Weights of a small mixture-of-experts language model, trained from scratch on English Wikipedia.
Size: 9 layers, width 256, vocabulary 16384.
Experts: 8 picks a token, a softmax router.
Training: a variant of SOAP for the experts, 655M tokens, 13593 steps.
Below are experts of layer 4 (counted from 0) of a mixture-of-experts language model. Rows are named router (the router's row for the expert), gate (a neuron's input weights, with its number), up (a neuron's input weights, with its number), down (a neuron's output weights, with its number) and show model dimensions 192-223. Each number is 128 + 32 x the weight over its row's rms, rounded and kept within 0 to 255.
Before each expert's rows: "comes after" lists some tokens at least twice as common just before its tokens as in all text. This comes from a sample of Wikipedia text that the model never trained on. Tokens count by the router's weight.

# expert 4
comes after: "0", " | ", "–", "3", "1", "4"
router [113 177 110 114 100 101 108 116 122 150 107 139 108 127  88 108 130  93 120 195 118 107 130 151 136 255 153 111 126 129 129 151]
gate0 [117 164 186 116  80 157 142 102 105 121 123 118 161 167 173 104  97  82 108 153  82 141  96 135 111 182 191 146 119 145  73 122]
up0 [122 158 148 172 132  60 144 185 101  84  69 113 157  99 112 177 136 132 147  93 151 105 137 174 141 156 154 144 112  65  96 114]
down0 [161 112  90 141 121 139 133  93 136 117  86 111 135 168 150 131 124 125 166  98  93 146 118 158  99 109 167 100 148 122 114 131]
gate1 [111 120 156 146 133  76 180 189 167  65 177 155  89 146 131 119 122 149 103 120 179 203 161 141  78  93 135 104  99  84 100  66]
up1 [136 112 114 136  78 133 163 147  99  99 144 143 141 192 130 176 208 148 115 117 166 154 125 114 174 135 137  96 157 102 120 174]
down1 [102 106  95 143 162 103 133 149 142 107 180 120 199  99 110 106 161 148  81 111  54 120 105 126 140 151 126 139 128  86 138 109]
gate2 [100  94 142 216  84  99 150 137 164 145 115 158  92  79 154 137 155 121  44 164 166 118 191 170 110 167 123 205 163 139  84 167]
up2 [108 133 155  75  84  85 164 183  95 159 187 140  85 104 119 124 130 104 152 180 115 184 150  83 150  90 170 128 129 140 115 136]
down2 [165 104 135 198 127 148 162 101 134 137  61 127 176 141  90 163 179 129 110  96 168 137 128  75 135 122 135 132 157 109 139  89]
gate3 [168 129 114 150 119 165 169 104 113 131  97 150 181 138 144 169  84 109 138 117 164 131 144 142  76 163 204  74  85 190 180 106]
up3 [106 170  64 149 146 174 176 127 160 101 150 133 145 167  80 145  53  68 116 108 145  91 110 156  76 141 173 129  98 130 117 147]
down3 [122  70 117 167 135 153 183 152 140  99 100 160  91  84 123 158 121 125  98 126 135 158 162  71 163 154 103  54 160 162 151 144]
gate4 [121 151 135 170 142 163  95 108 147 160  79 109 102 185 144 156  84 128  67 128 125 165 130 143 108 124 157 104 115 118 149 131]
up4 [118 117 124 125 101  75 132 117  63 144 116  95 154 142 100 190 160 105 149  77 140 103 140 138 139  80 168  60 132 146  90 109]
down4 [173 167 141 162 150 143  68  74 151 118 103 125 154 161 181 102 111 118  91  85 187 128  75 118 104 142 139 158 125 163 150 165]
gate5 [153 169 175 104 152 105 105 121 127 132 143  84 119 165 128  88 118 133 102 119 100 131 156 100 150 190 131 102 160 155  59 152]
up5 [109 111 185 164  76 111 209 148 153 139 154 134 171 119 104 152 189 126 126 137 138 129 118 167 135 131 165 158 161 130 108 134]
down5 [220 173 122 119  80 175 161 165 111 118 110 111 113 102  97  99 147 117  91 172 116 115 123 158 153  96 148  80 161 113 147  98]
gate6 [138 132  97  94 141 133 121 133 154 208 186 117 130 133 138 112 164 150 116 162 150 101 115 127 107 181  74 128 159 142 111 103]
up6 [156 103 128 198 112 122 196 109 173 148 147 164 112 133 104 105  75 107 150 126 167 147 101  35 137  93 145  86 127 157  92 181]
down6 [156 116 179 126 135  99 154  98 136 200  24 161 140 139 145 104 152  48  91 155 137 110 119 105 148 108 188  86 135 107 137 133]
gate7 [ 73 149 204 141 161 169 105 113 185 168 171  46 129  98  90  81 123 142 106 127 227 111  71 110 123 139 169  86 139 123  90 147]
up7 [141 108 149 108 137 191  99 137 129 140 158 150 194 127 131  88 155 146 142 116 155  64  75  89 131 126 128 168 124 111 110 104]
down7 [150 178 130 128 133  88  66 178 110 129 137  86 119 125 150 173 164 181  92 137 120 147 144 129 131 196 159 120 151 118 158  81]
gate8 [139 143 105  96  78 118 113  86 152 144 140 158 173 172 105 141 117 144 142 119 167 152  99  94 147 126  87  69 110 150 102 130]
up8 [130  57 195 147  80 162 156 152 219 146 101 121 120  89 154 146 107 118 124 188 128 137 105  84 119 145  98 106 147 130 104 141]
down8 [154  93 127 149 185 159 141 143  87 126  99 116 109 160 147 136 118  46  73 121 103 146  65 127 132 161 140 135 100  75 127 128]
gate9 [120 133 141 124 142 114 157 135 142 144 178 172 161  72 127  95 102 157  74 156 103 163 128 121 158 149 181  76 191 121 102 131]
up9 [ 93 123 138 167 162  74 166 126 119 128 108 129  75  79 128 150  85 142 144 133 165 143 144 108 122 145 110 193 145 193 182 129]
down9 [144 128  59 109 120 127 154 105 128 114 108 106  70 175 117 126 159  79 160  85 138 150 107 117 181 142 125 156 163  88 143 155]
gate10 [133 126 101 148 100 125 165 168 163 110 109 150 119 121 153 118 111  96 114 118 115  93 117 128  79 179 110 109 145 168  40 124]
up10 [141 195 100 102  90 106  79 119 113  92 149 153 138 110 111 104 155 135 147 143 142 134 104 140  90 116 159  73 131 178  81 124]
down10 [161 126 132 125 104 119 112 170 164 139 127 121 146 152 164 164 128 143 157  94 140  89 147  88 125 159 107  74 174 188 157 142]
gate11 [151 125 155 170  97 152 153 167 126 112 165 133 104 165 144 142  82 110 139 138 171  94 155 112 190 148 111 134  95 151  40 134]
up11 [ 84 128  82  99 140 101 138 133 193 109 142 114 127 150  75 127 127  98 179 158 105 111  44 141 127  75 184 176  43 150 134 173]
down11 [129 197 175 128  97 105 143  94 147  99 167 112  23 165 143 156 152 161 113  99 151 120 100 100 148 123 150 140 185 127 101 150]
gate12 [155 186  88 100  77 129 158 113 102 173 188 113  84 157 122 165 153 153  86 156 114  99 164 168 145 151 139 116 143 130 104 113]
up12 [161 147 104  75 141 143  94 111 131  92 124 174  63 120 119  98 136  76 124 208 135 110 137 123 119 168 137 117 132 118  95  36]
down12 [ 64 124 108 152 159  92 112 106 151 167 167 118 129 178 150 106 112  71 125  99 124 143 116 145  85  99 155 162 111 144 101 103]
gate13 [115 115 109  76 124  90 154  51 112 110  86 152 140 156 103 125 150 109 114  95 134 149 127 137 137 157  65  48 153 138 129 129]
up13 [ 83 145 162 128  94  70 198 103 166 126  99 204 141  93 123  70  89 151 119  31 124 110  95 146 103 112 159  92  97 136 177 184]
down13 [ 57 113 197 120 130 132  75 165 175 124 150 150 105  84  99  71  75 113 106 155  91 115 138 128 109 116  93  73 153 120 126 134]
gate14 [116 132 104 161  70 112  50 157 173 122 111 111 165 132 128 145 125 101  93 169 128 153 131 173 166 181 197 159 152 120 138 184]
up14 [ 73 162 114 124  92 156 112 151  82 119 134  96  63 146 169 134 158 161 120  94 127  47 146 123 145 127 163 101 143 107  94 124]
down14 [ 47  82 135 114 125  94 109 103 122 172  68 148 169 180 110 134 164 140 123 123 113 189 183 162 139  82 188  86 121 139 194 126]
gate15 [115 124 131  78  87 102 153  71 171 121 170  70 110 128 101 164 134 105  83 172 121 158 129 104  93 169 140 130 101 170 146 130]
up15 [143 144  99 151 154 102  85 123 134 117 134  71  92  86 150 155 103  93  92 108 152 146  98  89 166 134 141  89 167 137  61 116]
down15 [104 134 107 112 144 176 100 141 101 145 114 147 166 112  72 112  78 140 116 131 130 157  50 166 173 131 105 159 116 156 128 165]
gate16 [133 130  90 153 145 108 139 103 131 110 177 116 109 170  96 113 194 122 125  64 200  89 180 156 158 115 120 116 126 101 138  99]
up16 [137 130 162 103 157 168 135 154 180 107 128 137 136 122  92 137  76  82 152 119  98 133 140 116 110 110  90 150  85 117 116 140]
down16 [100 138 140  96 111 209  80  77 122  56 125 121  85 126  92  70 135 135 135 170 151 150 184 109  85 105 183 191 174 160 109 152]
gate17 [111 138 107 138  97 146  93  98 132 164 165 131 143 143 107 148 218 124 120 140 122 100 138 123 187 154  73  77 112  89 132  57]
up17 [163 126 109 140 159 150 188  90 108 172 132 116  82 158 114 132 138 122 113 139 111  77  98 102 132 118  66 115 146 175 126 175]
down17 [109  99 160 128 102 157 173 188  94 152 111  95  90 186  60 139 130 177 114 172 135 134 160  98  89 109  60 173  90 117 172 129]
gate18 [156 125  88 113 101 137 168 159  96 146 186 118 121 169  79 100 152 121 150 124 115 137 139 185  75 151 138 141 122 135 105 101]
up18 [123 126  92 114 130 143 101 126 125 158 138  45 117 119 119 152 117 139 138 163 154  92 140 181  93 115 103 154 128 194 130 148]
down18 [142 124  87 151 136 146 120 156 139 124 154 118 110  97 107 140 143 136 125 112 160 110 148 154 193 160 164 164 172 150 112 121]
gate19 [115 144 104 169 142 100 134 135 134  88  90 107 132  85 156 102 186  68 118 213 179 159 140 110 131  92 161 134 154 137 121 188]
up19 [185 139 125 190  93 147 154 106 118 115 179 118 101 145 161  91 158 114 182 140 147 177 188 100 143 135 133 161 108  87  95 156]
down19 [118 156 121 141 154 155 107  86 128 106  95 115 173  54 123 129 168 104 109 230 161 218 177  90  89 153  41 135  90 179 125 137]
gate20 [132 121 139 128 149  95 119 153 150 123 137  67  75 110 115 140 133 158 112 117 108 106 144 113 167 131 173 170 156  74 186 122]
up20 [105 111 111 134 104 100 137  95  61 145 144 101  22 151 139 140 140 128 181 122 194 116 133 114 134  78 106 100 121 124 161 165]
down20 [180 154 143 103 167 111  99 121  92  91 120  88  56 184 136 147 128 134  92  74 129 141  93 162  97 112 143 126 135 149 107 146]
gate21 [122 190 124 108  91  99 111 155 168 125  76 163 111 115 144  87 124 135 110  97  96 185 181  94 183 134 136 115 108 113  76 148]
up21 [132 129 181 113 152 137 134 182 183 132 120 136  98 128 150  87  98 132 158 119 131 135 118  42 139  56 155 144  94 128 174 108]
down21 [102 138 105 162 105 128 112 107 112 124 145 151 130 127 149 153 126 153 133 120 126 119 197  78 112 124 158 106 100 118 125  93]

# expert 25
comes after: "2", "1", "\n", " | ", "| ", "–"
router [126 157 122 119 142 107 115 131 117 156 168 118 137 192 111  92 106 126 113 172 102 117 125 145 100 255 152 141  58 114 161 159]
gate0 [179 100  66 105 110 170 121  84 154  68 171 135 132  90  84 114 117 138 115 118 121 175 117 125 117 160 113 127  94 169 165 155]
up0 [214 142 110 152 210 130 135 155 178 134 140 114 128 172  88 145 151 109  98 165 123 135  67 107  69 180 109 114 122 169  65 109]
down0 [120  99 137 111  93 210 142 170  58 118 163 113 146 146 114 161 156 162 141 142 125  84 101  79  83 159 103 134 184 152  73 146]
gate1 [138 139 160  78  54  91 154 117 159  59  87 127  84 150 110 129  84  73 116 116 101 165 167  78 182 140 129 166  77 157 174 143]
up1 [134 104  97 129  60 117 104  77 143  93 111 117  87 157 128 164 127 103 135  63  78 114 124 137 113 181 135 114  68 128 150 106]
down1 [ 82 168 128 121 133 160  99 117  94  86 142 181 130 151 131 132 128  86 160 132 107 171 178 144 130 129 147 169  97  93 164 133]
gate2 [ 95 186 124 123 124 126 153 156 132 132 210 134 106 191 150 186 180 100 184 121 134 121 110  97 177 121 142 130 147 143 115 193]
up2 [154 161  78 222 136 126  75 147 132  83 121 144 152 124  95 114 124 158 121 121 132 211 120 133 154 125  59  88 100 127 110 119]
down2 [112  78 144  89 134 125 123 107 119 149 167 123  85  89 196 128 145 172 144 122  88 120 127 122 130 132 124 157 107 135  75  85]
gate3 [160 107  83 133  94 120  99 107 105 156 149 156 168 160 137 122 123 144 126 140  99 119 115 165  98 120  96 138 142  73 145 140]
up3 [159 134 137 133  99 160  95 144 102 115 113  85 122 111 155  93 135 124 154 164 104 180 131 136 109 163 117  88 137  87 137 127]
down3 [124 167 137 142 119 175 158 133 125 126  62 114 144 130 164 187  90 133 166  90 139 143 112 141 180 122 163 140  93 120 124 128]
gate4 [105 127 137 144 179 125 138 190 140 125 139 154 137 153 138  72 177 114 144 170 117 167 149 145  71 155 143 110 140 161  77  77]
up4 [140 179 113  81 114 135  77 159 185 142 164 148 137  77 198 173 113  67 145  99 139 129 135 115 132 135 114 127 179 113 128 106]
down4 [150 126  39 165 118  79 113 144 154 136 156  62 202  96 170 127 129 100 121  83 107 139 145 128 108  68 107  99 182  99 143 166]
gate5 [127 135 130 159 111 184 136  89 101 143 113 140 139 131 161  85  82 131  61 122 121 141 101 138 124 141 141 153  29 167 123 160]
up5 [ 52 169 119 145  96 106 167 143 126 110  99 161 120 156 153  66 114 179 124 119 136 128  88 145 123 148 111 132 142 112 151 165]
down5 [120 169 138 162 141 150 136 105  88  91  97 170 130 150 182 136 117 149 112 129 128  85 137 176 114 155 171 142 117 104 166  97]
gate6 [122 111 104  90 146  82 167 171 160  47  95 112 107 195  96 152 108 150  83 119  75 125 110  86 148 136 178 180  77 101 146 210]
up6 [125 171 112  78 129 129 149 109 170 165 117 115 155 178 139 174 192 148  90 110 104  74 107 153 123 140 118 124 155 135 105 173]
down6 [131 137 132 128  82 132 170 207 145 158 137 116 146  81 100 209 161 112 163 154 123 125 122  96 158 149 133 171 198 103  87 122]
gate7 [120 103 147  71 115 123 158 159 123 101 171 105 183 136  80 123 164 122  69 113 133  66 118  81  98 119 121 102 105 109 166 150]
up7 [130 196 127 158 119 143  61 155 189 115 122 173 114 157 156  97  97 157 177 155  82 160 155 160 140 125 143 117 125 125  83 118]
down7 [ 83 148  86 114 147 109 141  82 107  92 104  97 107  95 142 105 163 117 101 165 158  90 106 124 112 151 143 163 153  60 146 108]
gate8 [111 104  98  96  89 137 189 136 130 158 117 119 128 184  91 114 130 128  89 176  78 143 121 129 135 131 144 122 137 175  85 114]
up8 [ 71 108 137  75 151 103  84 192 157  89 232 157 124 108 136 108  95 107 132 124 114 125 152 121 119 110  99 165 123 162 160 198]
down8 [ 99 115 172 179  30 147 115  93 107 149  95 115  86 137 101 130 165  75 176 156 137 170 132 120  93 113 145  75 186 139 105 154]
gate9 [145 126 185 112 115 190 120 162 146 143 136  89 130 139 143 148  94 114 130 123 157 132 133  99 122 128  87  85  79 184 146 166]
up9 [120 143 118 101 142 122 121 140 134 138 102 109  89 144 117  80 139 101 160 153 166  98 121  97 160 129 151 133 121 110 132 107]
down9 [108 137 136 119 154  76 145 181  12 100 166 128 115 107 114 170 177 133  81 117 142 130 126  91 143 101  97 195 149 144 175  80]
gate10 [118 185 117  67 182 144 121 129 170 170 119 144 129  78 190 113 184 134 152 165 129 146 148 119  81 172  87 118 110  97 152 173]
up10 [123 145 132 159  76 162 147 170 185 155 159 179  63 153 125  99 132 102 131  84 123  97 152 135 158 154  68 184 150 129 129  89]
down10 [129 149 138 108 163 153 201 142 171 122 136 115 113 214 128 117 141 132 165 146  95  91 148 142 106 106 103 132 138 108 135  98]
gate11 [118 131  96 121  80 133 138  55 115 134 158 105 101 154 126 144 106 132 103 140 149 104  86 129 100 121 128 114 103 156 149 165]
up11 [121 171 161 134  73  85 137 181 153 122 102 137 117 176 163 163 150 161 161 167 111  98 122 123 155 134 108 163  94 123  71  93]
down11 [116 150  71 118 140 137 140  91 119  92 166 122  69 128 104 102 135 196 167 118  87 141 120 137  74 137 135 154 113 163 138 144]
gate12 [127 100 130 124 136 128  85 140 121 105 136  93 194 137  93  79 115 121  75  98 107 130 145 121 103 147 116 169 161 104 173  93]
up12 [177 123  91  99 127 145  87 167 107 155  59 113  93 148 113 109  83  75 181  90 127  98 121 196 152  96 190 144  95 106  89 112]
down12 [142 139 131 132 217 121 158  85 181 119 113  78 103 137 163 105 175 133 130  89 195 143 148 136 159 120 208 135 111 129  75 123]
gate13 [153 175 142 151 141 137 111  75 169 113  88  87 143 139 157  87 120 174  88  96 117 167 157 142 114 110 104 132 190  75 137 175]
up13 [141 187 149 136 137 203 164 159 123 177 130 117 109 149  95 142 166 165 137 108 229 138 117 177 100 152 153  75 124  83 103  99]
down13 [127 145 135 117 124 104  84 125 163 123 103 170 204 144 161 118 106 123 118 169  99 129 188 157 154 166 139  81 154 116 127 121]
gate14 [147 132 155  82 132 148 109 136 157 108 191 163 105 180 123 109 176 141 106 154  84 139  97  71  66  90 143 115 143 101 167  91]
up14 [102 103 128 133  99 131 200  86 130 190  94 163 131 123 166  87 152 102  94 100 157 130  56 101  80 190 154 165  91 112 120 138]
down14 [ 93  39 181 120 159 136  87 151 104  38 157 110 160 172 158 121 217 140  52 132 137 131  98  81 109 153 103 167 187  91 110 142]
gate15 [129 118 108 164 112  60 131 113 151 106 141 105  79  49 123  93 115  93 128 149 148 143 191  79 132 153 170 116 172  72 176  84]
up15 [ 61 152  76 130 121 108  96 142 189 159 113 133  45  96 114  95 194 150 177 141 134 127 109  97 105 152 103 142 155  99  94 109]
down15 [129 100 121 110 130 116 106 111 149 191 153 142 142 138  77 141 124 168 111 143 156  86 153 105 163 160 111 173 111 109 150  53]
gate16 [155  96 107 100 206  98 132 152 135 117 168 114 161 202 127  96 104 141  84 146 125  79 131  50  99 137 159 144  69 143  93  98]
up16 [145 122 149 178 100  81 137 123 202 108 160 144 128  95 138 154 100 173 149 188 131  99 147 152 130 126 166 164 137 131 109 181]
down16 [130 124 136 119 146 105 119 121 124 134 115 119 129  50 108 109 114 158 132 126  63  89 172 148 133 112 129  97 132 181 112 210]
gate17 [104 104 123 155 121 158 153 132 144 150 159  96  99 154 120  66 121 147  85 129 154 109 107 188  98 132  84 153  99 132  76 108]
up17 [111 133 119  79 145 116 159 116 103 170 157 129 104 131 127 143 136 186 152 103 118  99 112 208 120 138 118  81 165 150 150 172]
down17 [141 114 133 108 119 112 115 121  88 143 133  88 130 166 113 182 153  79 140 197 144 162 172 107 105 106 201 148 103 120 165 143]
gate18 [167 144  50 108 148 129 124 183 141 178 157 126 140 179 109 105 133 106  91 146 128 118  70 130 115 139 121 125 135  87 208 106]
up18 [181  91  99 178 145 187 179 185 177 153 155 138 107 107 121 161 136 129 117 161 119 112 140 114 163 137 191  58 120 188 192 169]
down18 [143 173 122 118 126 111 116  76 141  99  99 127 133 178 106  99 131 118 174  79  82 118 145 136 129 163 183  70 128 191  93 151]
gate19 [ 94 170  82 103  61 136 145 151 114 113 158 115 176 202 110 143 141 110 154  82 104 138 124 145 104 169  94 109  89 131 147 110]
up19 [104 126  95 178 120 162 117 126 167  87 120 190 151 163 167 123  95 116 190 177 148 154 143  81  91 157 163 130 128 133 133 157]
down19 [ 76 168 128 153 154 111 146 106 114 100 127 121 117 173 117 116 127 162  67  86 173 113 106 165  94 161 139 118 134 146 171 141]
gate20 [ 85  84 112 181  88 154 201 106 132 156 149  59 116 150 155 100 143 140 133 180 123  94  92 125 106 133 115 117  88 145 198 111]
up20 [ 95  94 184 131 126 149 106  82  69  48 112 147 107 156 130 132 154 121  99 143 147  93 155 190 140  94 156 112  69  97 138  84]
down20 [ 49 181 114 136 116 109 125 174 146 109  97 149 115 131 124 107 172  82 126  84 100 133  93 136 142 152  93  89 134 128 107 154]
gate21 [ 81  72 132 163 131 157  82 167 147 147 118 151 109  94 174 117  94 226 139 133 151 122 166 140 157 193 136 143 101 155 112 100]
up21 [141 110 173 140 154  75 108  51  93 150 153 170 102 152 176 105 198  95  82  72 142 134  96 156 188  93 176  98 113 153 150 110]
down21 [ 85 136 167 117 129 161 187 154 134 106 167  99 153 132 125 158 171 117 114 148 126 205 124 146 115 145 144 109 150 112 134  83]

# expert 18
comes after: " | ", "1", "2", " ", "–", "."
router [150  98 171 150 126 102 120 142 109 152 110 151 124 195 119  96 131  80 130 191  99 116 122 155 139 239 144  47  95 108 142 172]
gate0 [126 122 192 157 131 120 160 160 102 125 160 156 148 141 146 118 132 188 130 140 140 114 103  91 146 127 145 139 103 111 175  72]
up0 [182 139 137 145  82 122 106 116 125 120 151 101 104 148 139 122 157 114 156 128 124  99  94 110 122 152 107 161 207 128  79 134]
down0 [176 108 103  75 135 137  61 143 140 139 139 131  73  95  89 157 171 179 107 113 159 164 112  60 137 201  85 109 181 151  80 115]
gate1 [102 152 112  97 108 101 142 135 156 144  99 140 114 159 144 160 147 168 176 115 159 142 138 113 186 148 112 100 104  84 102 142]
up1 [165 190 104 102 178 140  93 105 135 132 120 109 150 160 123 134 139 150 128 135 182 158  81 146 108 123 148 112 114 100  96 144]
down1 [116 210 117 144 176 124  93 133 134  43  89 147 110 175 117 121 132 151 119 107 130 124  94 151 148 188 139 163 128 145 107 168]
gate2 [ 62 118 154 112 195  92 140 108 197 204  93 102 136 131 149 114 145 116 135 169 129 103 101 140 166 167  70 153 137 150 125  87]
up2 [112 124 129 118 107 119 190 177 136 131 131 158 133 212 113 187 137 179 167  96 114 139 120 104 177 131 157 154 115 130 154 121]
down2 [151 160 163 125 124 118 195 161  65  97 105 128 163 140  89 115 141 134 148 144 138 151 172 111 135 134 160 110 142 147 126 187]
gate3 [148  94 162 157 107 155 103 147 130 162 146 108 185 160 173 115  84 210 105 131 141 132  47 195 168 124 146 146  75 106 106  93]
up3 [141 111 136  73 129 144 124 156 119  93 106 174 141 133 118 141 137 135 131 138 131  77 173 152  96 175 151  89 113 130 109  78]
down3 [119 133 125 127 159 167 139 121 134  99 106 132 100 106 115 141 181 120 145 130 143 165 103 123 109 110 229 132 142 144 112 138]
gate4 [126 100 142  96 127  98  67 124 122 119 152 101 136 149 159 125 123 119 148 137 134 147 143 120 198 172 123 135  84 105  29 129]
up4 [124 168  96 123 138 170 113 108 134 125 114  96 108 167 165 139 165 129  86 128 149  80 111 174  74 106 129  53 136 134 143 149]
down4 [149 106 117  82  83 120 124 132 118 123 144 138 106  68 140 126 152 115  97 153 150 127  93 106 126  68  77 115 137 119 100  90]
gate5 [212 109 163 144 161 114  86 147 104 102 150 108 110 204 126 142 131 150 104 132 177 118 102  82 155  99 101  90 179  75  99 150]
up5 [205  87 129 102 103 112 142 229  74 121 171 112 116 171 121 133 110 148 184 170 125 205  92 138 128 135 111 100 157 168 147 111]
down5 [116 115 119 127 123 176  97 176 156 137 175  95 120 161 127 145  80 174 121 138  95  95 132 114 114 168  67 155 137 131  79 107]
gate6 [143 132 121 135 129 150  78 102 131 117 166 194 129 180 124 130 126 138  43  82 165 136 154 132 101 125  81  94 101 107 132 158]
up6 [ 96 144  77 145 118 106 142 173 142 119 122 143 148 119 152 116 142 131  68 187 136 183 153 122  55 105 119 113 129 188 120  93]
down6 [ 97 129 148 179 108 122 111 124 174  67 135  89 121 112 121 154 119 143 136  92 119 111 103 110  82 119  68 158  93 115 144 155]
gate7 [137 113 133  58 123 126 145 118  95 143  86 121 122 149 123 110 133 105 138 132  86 136 122 114  92 181  52 135 126 124 147  70]
up7 [127 130  94 137  70 127 134  48 161 156 100 156 152 162 134 137 134  88  89 151 100 115 127 173 142 145 160 138 134 166 127 105]
down7 [ 73  70 111  87 139 110  94 147 149  93 137  98 133  89 198 133  98 126 116 115 132  65 125 121 140 157 160 145  92 147 104 103]
gate8 [118 144 114 129 115 104  92 135 164 177 103  88 108 155 116 105 155 121  86  92 143 126 120 106 105 102 150 158 171 139 171 200]
up8 [137 164  85 140 136 141  99 106  99  73 144  75 126 112  75 140 168 157 189 137 144 142  97  94 104 147  56 123 140 165 110 115]
down8 [ 85 135 130 147 164 100 123 135 101 159 156 138 131 171  73 150 166  98 129  68 105 129  69 132 162 145 103 130  92 119 129 125]
gate9 [131 154 133 176  91  54 115  84 123 170 135 171 175 110  96 102 114 138 156 111 142 113 157  83 119 150  88  74 129 118  52 153]
up9 [106  88 120 207 120 110 165 120 195 117  77 127 144 171 140 107 112 132  94 124 109 145 122 116 130 120 158  68 125 132 166 147]
down9 [194 105  98  89 137 140 154 122 101 140 131 186 138 185 111 135 162 105 140 131  95 144 143 116 101 146  61 124 117 144 117 125]
gate10 [126 115  62 117 148  73 107 109 159 129 111 159  51 174 101 162 131 141 106 135 171 132 115 162 112  72 120 133 131 134 133 163]
up10 [111  92 161 162  33 123 173  82 160 110 158 128 153 190 111 173 117 199 134 204 180 115 144 155 113 110 140 121 140 111 154 155]
down10 [ 96 155 131 141  91 134 162 156 113 127 174 148 137 146 135 139 156 114  72 144 128 144 129 137 140 194 129 119 141 126 141 142]
gate11 [100 177  81 113 133 124 109 148 132 140 190 101 129 141  81 120 111  86 141 123 133 183 138 144 113 194 105 141 136 115 100 130]
up11 [143 119 183 140 143 116  88 164 164  73 152 158 116 151 154 110 164 138  86 103 100 159 136 177 133 100  81 113  60 115  76 150]
down11 [138  78  92 123 124 125 139 142 152 130 126 100 126 134  89 131 113 111 108 110  65 149 130 112 152 140  75 137 125 101 130 101]
gate12 [121 139 107 154  77 184 164 172 113 119 114 169 179  67 180 168 158  91 114 123 168  88 113 186  56 163 162 109 112 186  85 201]
up12 [154  88 126 106 166 147 179  91 162 170  92 184 129 150  98  90 127 137  85 107 113  45 153 171 137 139 113 122  92 188  73 127]
down12 [ 96  61 154 123 136 141 114 105 116 108 138 153 155 138 111 127  88 125 123 112 133  84 132 139  96 112 157 129 135 149 154 130]
gate13 [140 107 141 132 182  78 100 125  79 109 135  67 138 191 132 154 152 156 125 121  77 197 146 105 141 170 145 139 106 140 107 136]
up13 [123 139 117 145 103 131  84 178 154 152 130 170  91  96  91 116 123 142 184 150 155 113 152 145 131 122 171 112 114 119 108 148]
down13 [128 146 122 103 146 120 116 126 150  96 134 108  94  88 150 133  84 144 121  79 139 108 130 119 157 141 140 172 126 108 129 148]
gate14 [157  83  83 189  91 120 164  51 117 122 126 146 125 158 113 128 158 113 125 136 141  98 115 172 173  78  95 111 180 101 144 169]
up14 [112 148  89 152 115 128  87  96 156  92 121  78 135 114 114  79 104 126 220 148 161 139  53 114 117 173 178 175 158 155 119 184]
down14 [ 64 166 123 110 129 146 112 103  85 123 143 169  98 190 166 158 126 131 103 143 118 155 167 149  85 153 160 149  85 160 155 127]
gate15 [156 172 135  78  52 131 162 104 103 152 129  55 147 166 117 132 134 169 181 105  97 113 115  97 105 160 117 126 125 150 125 180]
up15 [ 76 148 111 117  98 113 170 144 183 140 162 209 143  89 115 140 223 131  78 110 163 104 169 174 111 181 128 194 147 133 109 119]
down15 [184 141 126 114 107 189  96  73 128 137  90 113 127 150 103  90 105 122 190  74  80 135 139  96 126  72  43 121 125 148 140 152]
gate16 [118  98 190 145 169 160 155 145 133 113 113 192 133 143 137 112  85 131 113 174 152 133 151 155 134 173  89 112  93 185 130 165]
up16 [141  69 152 127 107 138  81 107 154 173 134  96 120 170 131 113 146 168 124 140 161  64  88 153 148 133 183 130 111 176  63 146]
down16 [100 145 129 122 173  84  94 142  86 152 124 130 103 187 138 138 113 167 120 134 128 148  81 141 102 132 168 122 136 126  85 133]
gate17 [116  81 154 157 144 130 141  99 121 118 180  88  71 158 142 125 182 164 140 148 140 117 115 165 117 188 103  97  72 152  81 166]
up17 [125  95 134  79 120 133 153  85 140 134  93 182  63  95 137 172 119  50  85  42 158  95 164 126 109 145 107  94 146 105 178 140]
down17 [ 81  58 131 139 157 141 132 121  87 144 175 103 138 123  67 157 132 120 124 129  84  66 124 137 118 163 206 173 135 130 120 102]
gate18 [109 105  79  81 137  53 135 145 101 135 174 192 122 162 136 109 113 143 131 135 167  93  68 137 111 139 126 119 145 164 152 190]
up18 [135 123 181  73 136 152 125 124 187 138 104 131 113 143 162 151 144 147 133  80  95 144 133 123  88 161 128 128 124  91  97 164]
down18 [121 128 142 131 187 132 109 166 104 150 156 113 109  92 130 101 188  89 149 104 118 103  94 118  87 172 108 127 145 136 149 198]
gate19 [112 136 139  34  46  70 113 133  99  93 111 130  65 144  97 138 164 131  69 129 170 148 110 119 157 117 120  95 151 144 116 186]
up19 [146  89 135 115 154  59 113 126 157  74 156 148 127 208 176 146  99 138 109 175  94 105 142 138 154 115 111 124 157 133 105 139]
down19 [ 74 137 161 106 159  97  73  96 119 118 184 133 149 147 123 129 122  70 135 133 173 172  97 124 146 103 192 111 169 151  67 124]
gate20 [170  80 165  98 101 141 137 154 120 169 154 136 172  84 155  96 128  90 128 148 113 139  83 149 113 145 110 179  51  86 136 206]
up20 [130 189 139  84 108 100 114 133 139  75 132  80 216 115 137 152 141 102  75  82 170  76 149 189 100 154 112 167 117 156 152 135]
down20 [155  89  96 142 142 119 132 146 152 183 188 140  80 198 119 111 148 129 102 105 140  73 118  77  70 175  75  92 102 137 163  91]
gate21 [134 168 155 124 112 171  77 111 131 122 133 134  69  86 149  96 199  92 121 179 124 154 178 129 139 118 134 139 105 124  88 171]
up21 [153 138  93 113  94  91 124 160 126 115 150  84 103 151  77  86  93 155 147 116 133 108 149 113 153 175 110 132 106 129  76 121]
down21 [110 225 163 152 118 111 124 113 171 127 161 145 149  91 191  92 151 144 129  95 174 175  85 163 148 115 147  77 136 135 172 166]